Below are experts of layer 3 (counted from 0) of a mixture-of-experts language model. Rows are named router (the router's row for the expert), up (a neuron's input weights, with its number) and show model dimensions 0-127. Each number is 500 + 40 x the weight over its row's rms, rounded and kept within 0 to 999. Numbers have three digits each.
After each expert's rows: "gets" lists some tokens that make up at least twice as much of what it gets as of all text. This comes from a sample of Wikipedia text that the model never trained on. Tokens count by the router's weight.

# expert 187
router:539522488516471529465506541460497540531543502520507462405463527498494473563421495416525472471549585457440497495529547519468490440495513505524523503525532498493516553408503514511502501528505477489461503559537461533475522565492483442525465543470534509520428475522526505566459439442407474512578487524412448496508520473542472453522386561509511520490449525439522531470484502485520440532536
up0:502525524499556466560509542485521494528487488528539479523536500495493465481510610592517479576531481392484472560589546523492470518523502525537533497513436444542524477535489540560515513478472460485551474540495502524421500460558517485456540459493575493520517486480562510498507501542495515497540559522447455578489517468449401443513483551548449501480538528486482532526506466500509430524597
up1:432541514431494480472461518454468493592467500505513428584517501501499484548491493506535437462495500507537499568548443457511527523491521490567487484458479516521342471461562491473582490438430486423469427539472467531513558516490458447551581540526457490528501481543496528518549503557356541468474433492415497491433476472518450558550473531519542457489538598552451516511477490490478520510493
up2:495513558422460464573537502473472550524523523500496568483466580510494467494473549468536548510529581526424459506536602447484441509493531489481582476523462526523531492480493536458581512477551577534483495483529519507482532512536498515510554551550401487519486515483476415452523488458423547535572489474538529444510483487539579531566468475556485452570491544500468521538568482441417533490445
up3:494550515453448484525502459529559572476505537567498433486565482478504502504491486433443393566463529509493523484497580466571475521510478456496529509482526553531405573514477513464496511519520522523494515459476574511596496460500466494539494545437466513588455493479448637546524494473422483537471472520481477573570481484523467538515465522420469517560474560409452498425478604588461439529487
up4:529553491450397522500525491439436554463549403476564470505527602534487439589471470472513482513440569446494484592578500503485420509597515495495521534529506488505484467359546544461460480502547473461485456566433483511498520522507498552478490544529500518459430468508632509449497488516564461524470471443481396484469511473511492488540454481474454533526489502574471556544448563517457526473563
up5:603433524503487526478495551494414521508578498427514491491446497505458430485481536505513517429592546500457472467413522482484538526467503482563530403507452542459567564483474498496520522432608455479506419483502489496442502478433437527460486503464624496462503515514453482489489474544510457496474540454515502530475563479501499480491450524563526483479481552499551580515517535559532435507467
up6:525545557458481447511423478506483477525443488516567468500484497572458455492483439459544538493495524495514494522456550465536498489518485414471522508528426416503529465422518530493552487455525457558456502502496482502512542499576480526467539536485484534470460507524490507491547471610449542472512520471556491487493508476520473555500441516462481523502378528460453500526533499489485550469521
up7:506460518449434472573563510496476542426489544467448504512487498503516550538534511476507475431479478514472526485581529492490510478467550525559515459446503554586531538465567507513512533544501502467485558497537544477516514517507483480522495555513521539504510522484476417466510480521452503518445536516418518506518560457590511433500520512565477433499526538542506531482538495500525483519471
up8:478457512551516447534579515516462541500474454507484486400453496479472520500556475477564574513538565522484524459481475526462523504528576425457505487476574419496566546587498493507502496545533504549511558616526456565532501530525519556494505505511489476506490480481492527541525468478483466524547439414538441453522461535504465496577483414427508433521500522559542507504501492484440535482483
up9:502523440460504451573454546458466546492534519525527509466460451586507501480567529508508473426552461476525500446465454559540421527514570514474496490487493559489556522408476532496594494570476495469511502483488499500544550543445542536476509539485563518528544501464474474463525481568475558503417591481483489382497561515540498497542461547492521486448424480517520550483480451430502558495465
up10:551521485526572466497511511438500464586450451518468490500457489562366456534421487524491488456498498512447444502500562497461504477531478483546518477542521515521483510403494604389539475497539543490530423489532504442460552557514492410489488495467554498546413513505541488479518514489455455545532504473504481521476473469468439430496545568508515484485546531509520556477489493521468486486448
up11:479520445526567498552483375475564460543488507517522491483489464521516497435508438539507467422407621545534492464498483531552554508443500454572512493460496481493476408524530457505487483571573504454500441556535481498581473514488500475512452529512585519448519498482530546440496512533489499515568519447413527486490513460528532530540461398480501505503452542537560488504557483517525518522516
up12:595501555552469523507478523550502537431534507467490552485479557562491556553476543480525511478473473482445521443499577507511431472553481513502457463494430586512493510321513478464494461504499520463465530462450567511464507515429483529520541518513526513502471511526458560540503509452517494491542549503433457525492456466515440542420474521457558474541442499454492490479534536544505462475566
up13:477544462458500498608453481525484544465569502399563515504426530579513465497483525444522443442480533518453493474517581457463437491486600505522551488396415474533466513465548518428482610483536525560474577563399491507613528511482514537482511493486523495473458492500506453475493471460499559478537514469487499449529500498571486494519470476467554526491463483459524486439503563422449495523516
up14:456556521529484453460472504439466467494489491488487541429516496510493494532488503516484542498581509583490525524469529444519517583547506473497520555561467495468494511559493504448497460432492549537419503505512439431484534491475493515485488514486492465578452437476498490542491547474461482443566434539459460465463478526539511476541474436463490484448434591466496538506458489499497441542477
up15:511534522470573493503436380498488482509491426538530452503517615536462460493434470446541504475455494438473501503589550642519516472437514542540516525466481468597451545582527517556476563462568490495462517465508462525425524490542519514503565473525561484505424484534482491527513468461505486524603486522400491500458529464504486462520426460484467517497492526477455509512388466558561471528505
up16:530543494525533526466490480465514529477484500509506477520439466509398478492478543489494464469510581462490479441451488483450499553522455435531487428540492502520497527409511499432512453527579466543495459532431463455457520494496444480515469564530603478509524479504496457553531519462544472508460479492513466578507565535505505461479511507528498538482497550552515611463611515493477515382472
gets: "\\", " \\", "_", "{", "2", "1"

# expert 192
router:488500517463472447504504480469519509551464486524535433470443567445504480509480531495494423486509549485504497393494505519460496467564528417503516518423523398522512525472499506453519468534451438518439501614477422527466524500535469480575519486538546513531440481564515502500538422527435442481507469527408417484421556462586517481567455555503532471490461547506527532435511552473458466482551
up0:506514510549455472466527541463528440527487515437553517509531502506490459544485550455508460494489509542538492563476470433506450502477474504549550526539483467561529553478494518568494504587539478461487410519505522431495536480497476509474531460491461499559523507502521455465490484510560501550480479515494533506501503444512493496517484503452535384513475537535534462438495595534477546496539
up1:465462517483508431614458464450499480521436495530530560479531532481446504546538621465475551516558497492485499516537481573479450460524458450504497537425497470487447569507517493534480528466494455480509414467522453507603479480547534523522487477472501515438524513532539536528513475505451387523530521546462466448482527476570494510476515493582404471485545562495536623508470483497500539524541
up2:458460480516516501609535532459560536527508529464537498503507493530459541451571517517484475478526445482479467437474391534408478528541522448490507503497457500534541588509470539441509539449478485483530527484469524559476516475417544544614478519474471489426456427556507490459516476458550528437524544539456491478503515437477478565447420557451447514546510517393526490483505493523496448476438
up3:522474468491490497552545521505527466502550534524520455485496492501468460492410491506566521496524497487516511509490588510538508581514471556470419556508534472468508547472483478466504471485519433466446496464458490517512479564474450472479496509536544467605471512549445455545535568559443480575474557443526478496538500518552464518449482543521522473470491477428498514485441608541406464496603
up4:543495488572592497506485487429530497528476487556495473561439473495487597483493454483458494505520553488509481490562476555447544517506491489488486457529507509492505419557505527470459505477503581512437526558507500484501617528483488525501498526547525519506600500514418537519507464492428502504484569480502492515535507514488444533501512506475535477499463462534477488496538410457489427505479
up5:503486469481514418554470577548463600495504528483486530564513501522518495475534493483461527495466482508480523489553445450458438577560516505499399494489493546538518503516513492440485545484557514501478483463488518499558549534513517500541388513496432484457490487468537474489567521499531553578550438526554435527554552468507502490491409440540515503482488492439486559470524530461454490531496
up6:528499535551533507508426484525514438502386525475492562452463534492499400454477526467514474593520458521511470461508533513542568472478644540519581544513490507549417502526511503515567434514486462499529478570531451503530417480537525450448540514456522474519463460524513525482482440509533484505495454571428497455464471519474496474426485563482531478514539437481506497483503503540541480505453
up7:543488434486486547439480457478476533449492463475499455416415483496383485471464478432555478490447525511473547473456467515412500515474439408509513515487475508556543416486513492546547425514481480560511503544472462478453519525494480492535514420528519487495586470514438490597455513526479494572505396496597471479428566502465538549495509495482502491594431515475479482415475580475496535461449
up8:522553489483521383554478539502549451458529516376463556495513484475494532560450433477526511493564535513532514473507503454495497498523535547550487525514512530460561590435489542423522467487488530540483504502444578528571477527503475519543486529443510510516531534504448525501549475518434474513448445464567451494634541476543457470498449447437532476475510561519566504554484483497440527506549
up9:583489572481534529536526515475481490470489517498465489470562490495515548495463565503450478453469579492550479561528567543537469577535488610483470489492544466491516554548484557520502546578445533473542591469567580511445496482548438438535499509502513524452510500606473506504524522495505540500488547520446429571530469510554503549534467519548537506527503477466523484525539454537468448518519
up10:513547538486555569452552504562544506470520483422456485450529523492478495499516433511533537523508529553513471464548522452478472467494547436525461608536517527494490477514513526575486506459495509460488494509556456522512519579496517479510474542509485543579437518454552446466469540505530569457469544430488462447542482463554472517471559476478534488503515470530450571497493409510457533566549
up11:495494459521476465480543486537426501548530510554532465513477527488513515497524511531556497502540514455556499545483534418528516576475576463495477522490510528520565555429505537432489426499517514520476436536477551457428480599451532523515485541507556498504507500519480476400572576530507535559470436523578530528523514494515481533510529449554530448518509551354450472494537560568394521514494
up12:484601514564474501463507485542504490370462516377374511505505554486517468492492470520563488565533531537462456487438434482494453592458605460546533461507512505502509490496498505466532447586510483526436583514544563462540491499425521501437455431501489503477455524539498532449546513489468524482505501507475510511522516428537506448551487448498483576460481531505450467578522451508531453551595
up13:530408491517534525519475544446445498496418497516468521441463561487505479461495449416500550507488550495545398518549531419415558507524468519540541533544481512543507502452520475561457413466507434475469493515493445526497549522524506577537570451556612481466486573552430479583461472506479436471519490518467490487538456476540523502530559506508517452521498564506529451530441520514488564491492
up14:508469471538505466505553525484460477512541541526543460444490547557509497473500576524488483469500538481555447457522534457447439462561516473543470567467522466498523462462533500463464541433473476480470563495502496465481595506487508509514513540488633513491491444598542550435507475497515445475415497497435437518462514457543514494544499563495493528565484575496481526437545509504508424536457
up15:481535444478475500448473478488470457450431487523463639471537492520533478489573470530511429515532452548466472503483473482449466529438529610490546544528482490514528530448486475512527481610478501466523432419570595504563486482451446503534514574479542535429471472510493511476478494431498470508511457467554524455468543450469463611483478529465515443551502566567541520486481503481498572486513
up16:522546522525511529451521520552551515534476496402483509504500483518511489504544447527478498439531426514525522454465432442526502541486590513517493457500476464514479546572493535536579455557501438456407449534465435464581481539462533473467445472557487510494436511491475446527544517483437415446505499514463485504500489466530467534482396488554502553483471527513462501519517535438507422487462
gets: "us", "a", ":", "da", "um", " ("

# expert 60
router:507533527521465542485495512470483509559485522524545466435511523481513472588472510429543453532581553446493485547513492488448498473532498487521525461530556485488498550424503489480487439539492463479454459523533420506487490531512497463529419556514554493545479488548512531562484385478440493508556488462424414467460518481572428503523414515537538518437448539464549538488471456466509479540593
up0:503557549530501487489379419550547560466529544552494415474468499506541442501515486475494531524360513493517519511464517494550497504447467529505412515517500475473505479460554499580519592493549510561490523445530528493501509517480446492487538540542544507508559514532567602490516497424522473526484475494471508571441463483518542560490464537478481500496452465527506537535468572498465511528537
up1:542468534505453523550500458559461537439593471484488444439492515499483438540552488435537512400501477471503422495508528441465470475565472436526622509514489512510541507513445521460514557520470569576441385569496505576480507540427441503447436578560515510539465530530472514550550517552560503484539542462466470497572537493504424453492456463498518486436498568579576504482492548449455522474523
up2:506493522508556487473506536551542477485469545483447508477544483517463495489416458533496457392452475525497499496446477525494564481511527536521449519502482503471530527539506546500475527496491549525399459555521479518508546484517530502476486482577508462489499512553529502526478537505482443483472415502470507535493514498536521459501509491636532482443508500467451467482482492478509443506451
up3:532478422484437534500527478569467487393455524498487504494506514548532484490499473446527537503473514444554537486511474530528463442511506490509495525527498507543550513474526504484543516474519504564439501469507513565497495468427513471496495411466537459497520540538531471479526480550557466509518501500464493483392429510484526458534490531547412553472537455473526475537500517544513476539568
up4:507503605447525481468500518487467500555472538465463491506529492447487513472549534423530465580541501505441395523454557490447503504537522499499565405518499468515488489474493459429522471535502504500420482508488508465544547463486400555478539434495561511501434456553457502461494607466408431477480428441564526474601503510532498507501486533512547504488509481513425527498533504473560515520505
up5:538529457539487445485482425511552498471513530447442473445510495507507489516461521395492498512462558445481542433550599557481529531452511499491453486535491404488509478493500512548491505535547449536534546474469556462544510443500506459514564499512534518512512501502408516472528482515533477476576496564515557482451446485530547510457484507502543460620493469449478536499447485554491588510464
up6:535544504467476464559508419504557523476435546496537553559524501565448491437479460486467472519522581455518530488496480572455535543482471466515490492459528526514479588515488525527503436561505459524469500494511525408498511536524501440459500509526414490497526513543489503426543580536529472464499503476528482497475539491522519507436474555551518457489476463435559526507481498519489534480503
up7:588494452505495491519482393581491530416560503462563554540524524506496532557520507430519559591532521591446536511483471488430479530526516481483404470500445494510481506478545466504511529367516532516503457457484454503452517536490487489475505562595491509541511496539426480486537462451473535487552476464559514486448554506479481536502503502513530459519526492457496488531491552481572464482480
up8:581488476507474550514463478535510494456430504455505519471502550454519476576495486527560517547414494416488516503546537498502478495519510503614509532474417482587471477461539497485496517426531573561515386460560511498446497485549509468451520437446418504483521470507528497462548449487513417533539492497478504527500468465511470471531492509566430517516532512478511489513525520493481527501521
up9:480562478458504505469464474488479491496511445426547468467479477532422459534440529551575457415516547462505459512442529431531500472515477495480453564504542537510498543481579554508523461470564476502399537499486432501514440554488533504585502404531524512497526523512471524576527543504503478521468473507452507517451447468512561512508477557578591496473529527487511477558384479440542492482469
up10:537480479508539494479468428448467536474521536510495533552515521574490613592523555511655546523527487431535494491526524559420453451506458581497477537507426497485551493490482546430533538453506535478536466491474541478495455466431503510498543473581453564429517500635474441538528585499510453447485506546534462501522464504503512496436573533517561503472516522493489485466505533494492545465463
up11:546513527558458479542462600612591549443534508589484447478498516545497441509484507449517482495474493455439532490498519499477467574430510520499513480508476481527476565532531515471461491578501552606541506464483574551442522533469472412507475540426535516495519473458501526548496520556428463511481503542474504610419530492475393541474436568449501518512473473450399528447505524570571434492516
up12:495552482450485451504492494462555451469490558503499465448518547545528510506489467541457510474578494554526460510501452497567477457497502510500544447496491507418541508491499529419530364573463487500437487555535482389452534475533464549501528507447533546555459436561547463428540463535456540517478537462491527528489524498506555483546470421515485509473506540570571452454536551517512565518527
up13:514461532493411533464502510549510472492491514460520504560512439475538540576533500426521478535432507520471527545542516484372407475518479525498535551462456485527486536470521497463469514443490532473540527451481514480562493466568507386516488465432489485445565496519496518503472423449498442552506480476418484506488565444525579545575436533493452484487487527477489502486428482571450495503502
up14:538507527510553456533511480479524532481499492503542452557458532574457513525508499370554521455502584491456495429555577524547494467516524467459486492464524484601481474500576528458537484527569448471467494498463516529525555480556427386571554475479492564528521458537470472516528479496439430497568504503519432574504496425532469511537468587503541451526422474552517513444474570538489523476470
up15:486579505502491502508501485578563527452487473470502463545523470551513512516600441476472469516413559570493488434483550485586504512570468393505402630514458531538495457444528481440503475492514497543503575489433531544545509445455484421493544542465523474509519549474514487464531547453614485498548511500424466525488488494537496530494419472473485464510481517576520537527523513494491453513486
up16:501491472525445489545470600504464538486490568526487492413435563550536485499562482512531456493511485515429552495528550492475554572471613471526533475485471468523449502438532515494487517508510459519443460538444535480561526515473452435536487530512572488582470472442541504552501458460498549497514499439541480512547515499529399503532513460506567519484371514559551510547515477505501533474538
gets: "$", "}", " $", "\\", " \\", "ation"

# expert 12
router:501519499473486463572495528467527510551476511560592442471488551464499530529500540497532424489540506452485498473493461463424435477513537449497490508462527469500525539484503498452499460475522430500441513546510447477520556520551451475559480518548496529503446476546576506496544497518450443496496450484427448474451575415638511525545452578530512502436493555494549572477522552461486487528574
up0:507513482479470451524481558594426559513493513447484418546536517504497476557486589450535411484487437452505440474551568521540445477522452536506436445460530519428480488533533496479547571510501464519550580501462484455503512499487422489505466445548537547535460476510517467515535511540522528480517438522510509501490581537515459538541513558580598478509465418509534592425513477411405493509534
up1:476540498597494552481498542545438502463583443487534451506589554496516499543461522476571458553575513439501474482511554548496440509554511544526552452493499499471476519504534467431519478458488467469497473536501566526460481501466552512552504558524538513495413494512509544503413558491484496510510460514537515550461486451494468485502499510458522514523495525474546494513471411492488424543508
up2:462442521463565442484524422493447480457485499509492478439522505515529502531514587436524518571523500456512473597602510420468426426499487502518477533510481584474533533439519510497515365529544469463460555524473449454550548511507527488479414456463511550449512489547517457528520476499495487489481514553440488528494432527547547519549491474504462513532502510536504482508510542485455504518503
up3:459488485495481491472485520362510536507426508511510515518488527521456494501544579505489449489507474507473504493538523486458546497543513505537502542411461515463445490494494503535524485471535503409518414501538458509461521462534502461509548504421496483477403401472602549530488454498517586460515549524475494496481420522465461510424487533451503514581486504505556495519449457419550480514553
up4:503466566453534519516523519534482553432499435490515484517562476523485477481377565478532501493566476464510465572489602428504431440548440539523531509491476485474482516486485486577491468481569583503523488501497508478577574552457487520548482531499465527485488508492518488501422543478509431470527429437496527519498516493514464480516509594539524558513429445527565540493522473508422458452485
up5:540588565549437490434545586488509413523461490457420465576491506463539543498493469484569444500504493476519438507463494531529464482478496506524484519527501492509483508506480526506549507485478518527433492458524548447523400465453462460515512429516510484536518524452471520516611546501484417461470467481535513518462531466573506550518600471580559536495499508544544410532507538523548522506502
up6:475431424533580493542514432533569504494453499473482451503543479475469516527557501411510483473494483467515533539531565501473546466512552483494554474524515536495447456517485555469554442474573475454508560488494536536473568474481529488411467428524456476483502509470485483454470508524545576506489523478484452500504458566538498498527458480478509511525474459466487483476516495429470395491526
up7:523486497507542433553528479428494528480499435498487509528505568534459543497477527470492468457516491449403464484561488468506485523546528454557515449449476459544525533473515548560537489476599556463480490562509463518500557476511451471506456450455539562466543414520525551591466465466425509450561501483479414493502442479514419577564416508512510453568477505454536526453459501484494470496519
up8:518560540514454485487515568497383544462548505519509497499418574537474457501458478483534411521512495457454451481521492466470482532494555526513514398433509544574494498517508483565525505535508523470488491460481500541434542539545477510479505500446506564454491471519457566507517491533500546557519522495465464566497508442487446449473518552496547539487468486470496488520453475495494447486510
up9:526562547488447519532447614558445475504440482463492510531504532498495433530458502473538436583453481405443473485516478502560442514456504499480493498533524515436531515500518504505540517559484554554562596446436526381508523492495476507456443462548442491534503479528528560476518522521466460515505453490510535511524496495482499484489439477526520510516480464512510490496531444553421516528553
up10:521436499459514461571491510481542491474480493439521476525533506466487397454525435480531479527533512481494526433508499560482512458517421477498584536493381480562532518461496540457515484486504560517509500540550494480482515490512506476501613519457558477533556432460582462576547459469504477531548507453567500528568509447454474523525431487550457499530479474488421548475509543490494599501548
up11:516559454449455516438485518587610491476472496441435471520557445485510493505513479472553452566482495531531557488545466539493450530500516524515472476526444516521433528413481509459488506560516389476457562460467454514486462501457484546557471433546464496574509471547540529524554563489483504528502523488486480631482437522483487514492394450533536510477515479441449511481519482493529405496522
up12:583465511488506501538368561454452550457513437535466434428454510565425452507362567505504530521581521477453468522514576511507470437483474454518472515520505491449481508483573496571469404455494525520534506510519490477521501544541493460500514485421473502499476446517511546535459555491512471482528561453509496480465498499513462542576542543468472490495463462525522575526443440530514502492518
up13:530445541512522583467486488436508497532552438498498466521475522500503435494444533497488472551465498486501503513499556512523474526496502512514526506495525460489447512477509506497502556470490539480448495536517495450434460556536525444545536469510522507478559480515489513560464466466439438396519545475449511515601538458488525516523471500521512471529486552426498522514465536487540542478526
up14:502481460527543525482476459405601478568370513504446505453499475517482486579526442495456512443423488421492514471565531516482510552519518503477498504498459477522486447501504467534544538490478453451460516508481497506496547497570508438512530488531479529502588477460485455523456442454528459480481458497489508528531463485474409606517373462441600452457502478523506530459470501483429458445465
up15:469470482492495497594518473524504496503537541541532595571498478464489542451525434468465471467483528466466475492525475546486530443472532492499497380496437421546507486546512461494527621488524478485517493535467509510545525469469529450497492416456523480476511415519443515520552470504452516488517515494459570528556503482454469510474424549541582480474528479550400504424484476494497492468543
up16:463426464437471483530466462548489466586452500476462547486434483487466445520521504489453549449508550492490525455519477457464537587568545532518497455489521493543544422520518489557520569504538517447533418586452450544535503493470470534459576469400496502465445472469511469488464470488475499507516496400470470499562453536474537541478471515541532487538477537471465446464448506410436587508584
gets: "e", "a", "us", "um", "s", "ns"

# expert 68
router:513485527502480498524455497470510527499474436499531512495476521481476513494512562445537398525576553499438497500493521555495523494538487514511462539485493510473511533464481520502530494498475452464453544570441461526496493501472470476521501553505503508511411437577528502468477438476440491505581508498441444559514545454587518515480408501510502493529463489479525520426444522537492517496535
up0:547528499528500476519428517458533490483507540547556469475436588541436547556467460477541519457506537461493490464527533452447488417557508452537576467506489472535483551499554532477484481571546491470519445556502479437506508523491423417517523495504560554539487520525540504588542458482461479465524471471469401502525466469579492580524468511489562464530537558449552575426511531478459482472511
up1:469477516488485451532480540453545501518553498429459520522459586453512449449541550485503441489485457486494454471486474503503488430421568444504555499420447511487451495452481539500548555472547457474513476531487481423471478507537510435484550425548511497455490491499483527491602445517556533466447416409509530519456514470493517492501558508574534435513452509467515486455526563518495466465502
up2:581544499502492437518510517515501459501472479448662443491489540545462550522422501532562530470484527452519475466498455486447470489541531430561566456509468487573462513488538545522555514552534510517468444523538474420537569556471455458564495456536569529495556512530546506511543532455539488438517483437489438467465492461528467565538502570470550443507458541510515547418558546453464468531545
up3:469525433476472488476410489467519480456494525567523518486552575559508431466500433457494400500397482490524516593509497515513412545475531470493534485535475519526491444588621533543527520501509491530452525451489490500491548533445442500576511480495449524456510500550514499511509448478527563473471495474478529547449382427489515523536569509592530519469506634485560495558484570505531513512482
up4:518620517495524492521449520427483448483514599542475489544474508530384472478507608524452508479483526518526490551566453528440461469523497527556534493516466371501471514522564534560500591453514519436485454492509401505556479498460500543460460472493533530533401477501472500492511498509489580469489442550499460491507522451525520523476453444533496526555546547539479550464512540441517469566562
up5:516494540523521523564483523548556474593553470497480551535523528469505371518490566496501450453585517507503470547504599519454493486470508521508553483486518490514487538462478472471520514516478480495458492468575513483444484585506481539494484530562564480491422591500522531466482507392477475456446471472513553456488570499527496544533497523446486458465515505493521460425483502509519404525526
up6:557487519438453509588493460488551494494487460509435533510512469543473547456498404522470494597498500544564497494552421485506506449466485460504480493567510529498504542595509514449472483484512475554528520480468511463493520538518545601543476506516466506526482459534578483467512487492570526481513517545527500495516483484497479479479498534481483476481481550522537495548514502452527488527491
up7:512533586430438531502512485488434444462501563502491533526570500426489492447474417413524462535490525472532521581513523490491444524529490433559495496549484521500433433455521503516484451461469503569456456402530517513447485539475445538564538554515514539589472484570477549480540462506534490504487490494443453529370446447524518519500555498510492503520571542498458541481457562513466532522433
up8:490536547428458542495485542474480432550490569526473493507457512476496523473551399487512463506492555485537526515530507580518533518497502481507527491457464532493421470500523505518498445517467386523480453433474511506513486650517470503548502544535519478520435514516429476489552489510567554484482491464473537481395469452538538461487493498550517496474549541464542553501480572527430526582488
up9:491504464423564523526525485443458481500495513513415495476516456538472500556530474469473484502478474531468491525525485500467467518500567501493520508536517545578507510542509558480414533487504494498558464491474524545552519535508511545592464527576601542530522528488564496537501493451443514458473512492431516540458505443512511493577484470498547498526552537567519518457517589504400506529519
up10:571563511577476487488509531554513502551496550474538507533508525508447507546358601517582471503444566541499529553441501513493482504526464481515550506483454388524491558448504491526536568551566538487562526537459472485482503490542438510515466516527450586521494426543475498473546571431478534499541444510489449551524442410591458580500480485503531502546499521480559502498446483511517472477483
up11:507544567475542523519466502467434502487434598511538487462484532508495521529484464523512481503452532479552477455540482457505497511491521500549550485474446509517460530504558490543549432551511545529515480550460534448514550476535516499502513487512450567446503484490529601447494488490548530469478494492485516452590442468519469500504551484447465528519490511415460489462484545502521537471599
up12:554484592495498455483535495523519434492495487449632533554513480442518589455510530467476458389496469432449467522558511453500491543566472495554519497494405447534500532551508502511540539484482504514518486488578483544551552462483502491544454475506534513565533435536550490559481429435476485469564514536473517547438404421515521576483562547472505461489523478553519508494522590507545374548488
up13:491491546479471468444548482521443458503497453602523472521508488450497547560467529435441468430456502429514503531468448459506530498482487478497511485482459484479547497558499565499496455576486543554520506519618500500519595514512433522468509466459547530565497423504474482566476524548503481519446493519511517488477447497482507443504523517454485508563522495503456499541492479515450489598496
up14:489488452494520486534499448462486511480480428446490552481511532475518514501412554523521518518583475551542505412499591507517461462493513445487533504560583521509485486487516483492468501498525496478568473516494508481456485502550421475510492544506483515430452590476473583495514513541507437529498460441466436506514516499594507467511537493483512404485477498529575464455487512493497476481508
up15:489516449527526525552497502479397491475499525489439513537482487509511529494513465523576508541512499419508475465444492464498464545484508478494478473522461541489525468513600604531547491437530454509431506475503524444526512520415502535487520435529471520501550494597442461447518438521508491519460501412493506473528521520536503486551544553516499524518521493459447499524505487471536520482533
up16:541507578505458493515507502484463526483550519514542490509534492417514547519525493460526506434575497463516520536503544454496517508490519485493515466484527524519496455465493497437522517499484458480534497415500541530493432501525505408511464537511544485579489532518441531625511468569467473454494474537425533502455443495517430490484466602451610435476562529452469490453441500527454373517508
gets: "{", "^", "}", "_", "°", "′"

# expert 146
router:584514559514501455536502460491507525494494518468550480446453534553454542544454535473523475506589524418478448475539514450430445427520486482500547493471543479554509584445475502494489502485548478469496501497499449517466511499507438558508551545499491599503432483578530511571531497457480488494512514492494451534554518421610416549509466517508506517490479496457556529465506541428444535557507
up0:509580465489501499537449559486497548518509488500461391506447483520529489487554519522504495481496517373502465593509492570494461473544504469503524418412517449505542433539525502521569434484551490462512462548569551514447474540470478492445399435446480493482553539502465505457518478546505565537515506495478459524544492589522504509578484499575534526515441532423595432441509483458423411480523
up1:427480493572524508508491483494417507512491437464498464551470504505510487513503512521516574501518457533421463410409517511513530558481544492525406511493511421484539433474551532503502575495539466502539560503431480476470444483486494509485493427503464495549529479476488379465463527464526447543492462520521516517461515533516517490494499492466541396475459452446489484540573505581487448490475
up2:458542498465451514465529461487488410532456496489518582506475536477545529531532525507498462486536525561515433486466481457466556491474501458494500505476466537491500473502493483551538555473538518508496442547465459503483474543547461474432498510478529509552470438480514422459530488482449517515487491449519500469505523543484565548465476507552617493521524532528517447542532444562506526595518
up3:572528522537459500548488564440438510551497515539451530526560534445548478494492458503498496505504505487507486485483569458519569496451514546488466460470555522552514509451523556467478508507486449516529446539503496488460454500472500479450506450491418500465555539474457594513523529507540514472513538510448527594501466527462491477528481472562527485482560553438606484598484445454432508405545
up4:475452492538468470573489525546456563383486401532507438517512527529520444509401529435584501583489501581457543500465494447530423467459499507492465435552470507505515533456524541464489524490500535497507610491450478467505566510485500532589525493536474505515512465502462522477503520540502497451558533442520550552501459505492483467547481485451482485500490508526464559508459543523455502427580
up5:479556461491504462486469524449535515484525455478430399505538496594455476554495570410482409547464502449511529533444493508521484453445470479507539482498491594482468461522513514485506526515485468458483619495529519492464552483539567506468462464544551475483445527472461497570517494481511588526553518544480495456591447509558554479507472493574521498550467551430422504472523550443444543591569
up6:499560462534460563508531499470599522552530475484506443518479503458522478415565453473518497529561582487535556509479546483517518525545476526457525504551442527530514519578465529584471501513432421496536497543530522504529474447481501419442533502504514504515557477458489391549432508426448415443570544483560449543502454546478494499462488523498501487527509510561503547472463530510520530499490
up7:458530537509498450546399571565473484519472565539481448484430527449494483447491514482522534476485531451472513450428485483485464477490566477496500454514465461519463415443542506482620501469501453614450506492554490499547429476445523455393471516451501473523507528452498490476518462535505470547523520455456497504469474483533467571527470509501494533511527537577548468547500471547597455506484
up8:506480517527433505478434561443467533471520488531489470529505443459491493490449512429548476522568526508520545608485494557467473444456473510514488474529477521459496486432505446500537480577457530489459553497415483444483473486571464463474496480521509521514478455484491531486506465523499479500475426563471529498506505481449474527543519567505566448507493407422487454426505460483570535532582
up9:531478472501521511503498461501489467575464548517572532491534497505594488476622523564505531489423511391426491486507496451523526605492511532481445502528543495454512453513545543545544517525385487508472410498431520501518529423450498466474549469459511482491529499479490436438502547464443450483496411515488507495491455520484517583449465556438600450508472479492492521552583506561490473438493
up10:477581539469461475533511453452518510493392515504529518524521514401531515452528443450498452576508513504529503487572545516463570481487502460471508494496489526530510547485529497547510566551498532522450458539479491453495520543509505511510468509543411575479509481467546544462454529528425503439567490561546461520532527504468508582453531486475520501531496547470537502448461587492561498528460
up11:508471559518504495507498564455517491543554448417559468512463547419532529554440562439485500507544472469531456487474528459491518445525550505527572504382544493392418438483533496459533538450464513479450482481527487492416506514485475510534451481525609433539486521470443507503454553513522430498491353460466557455481482518562445467507467549448553505466517501530512424471510433481483429501485
up12:460486516495462553435515581563473579632545486496545468509476477432483514530501473509528537522444474487516487498496459568532559487455543525513575477432416499561466514487516501514520535544473475458528416511498441494543568476523485523427454479488452541533472420488485451644485454489543479446527467506505507503439542523464546483500477491534506451485517471556432489415517457501476472493483
up13:590553526496548481442532489528465502420437575462483451472469526500526507431561431465484452510501487491489454440531512511471535488523493481508507483458419462444483507391504516554545445576458457437387481558484490502488487447465521472498485490553543528511474551468532511579531506456522535513560530476462496434451462461522447548513495516541505468526474499521498516452566503476510538520479
up14:491541496527550560489505503433477545531516550524457521508388504519453512509545503508600507537621511483488555572490503452489533531526506537487462480483485421515548578549466512543477504488512431488476400461537526496550526506487527474444534391524564512485522488467495526568516500432468489493456519418523436567482511504502492513505518507518467528457522481607450458476457538549473464517489
up15:500461433518480431517486466522401517562460507539513379518492558522553494512479563537492478481606522420477518452521546503560516525408506512499431535446493406460468514474488546560510533525569491502492468502463483459532497462477520501529525441482463506564560453460557489464452554471479426472520485545554484543394592545496540504492461532497513533533488476486519517516486487502506455483502
up16:526434442471528521497562552565551491478467510535486491482455471476490531571475519496517525531524469457538547596516532418493581456487552503491577463520515546433490512466433498518433507519504549414470534550471478506500490601520433543468406488475487452505499449462547521558433447504477538465545537531466492480541477477500555506472519474496445519505470473477525520565532523420541526539544
gets: "e", "es", "a", "ce", "y", "o"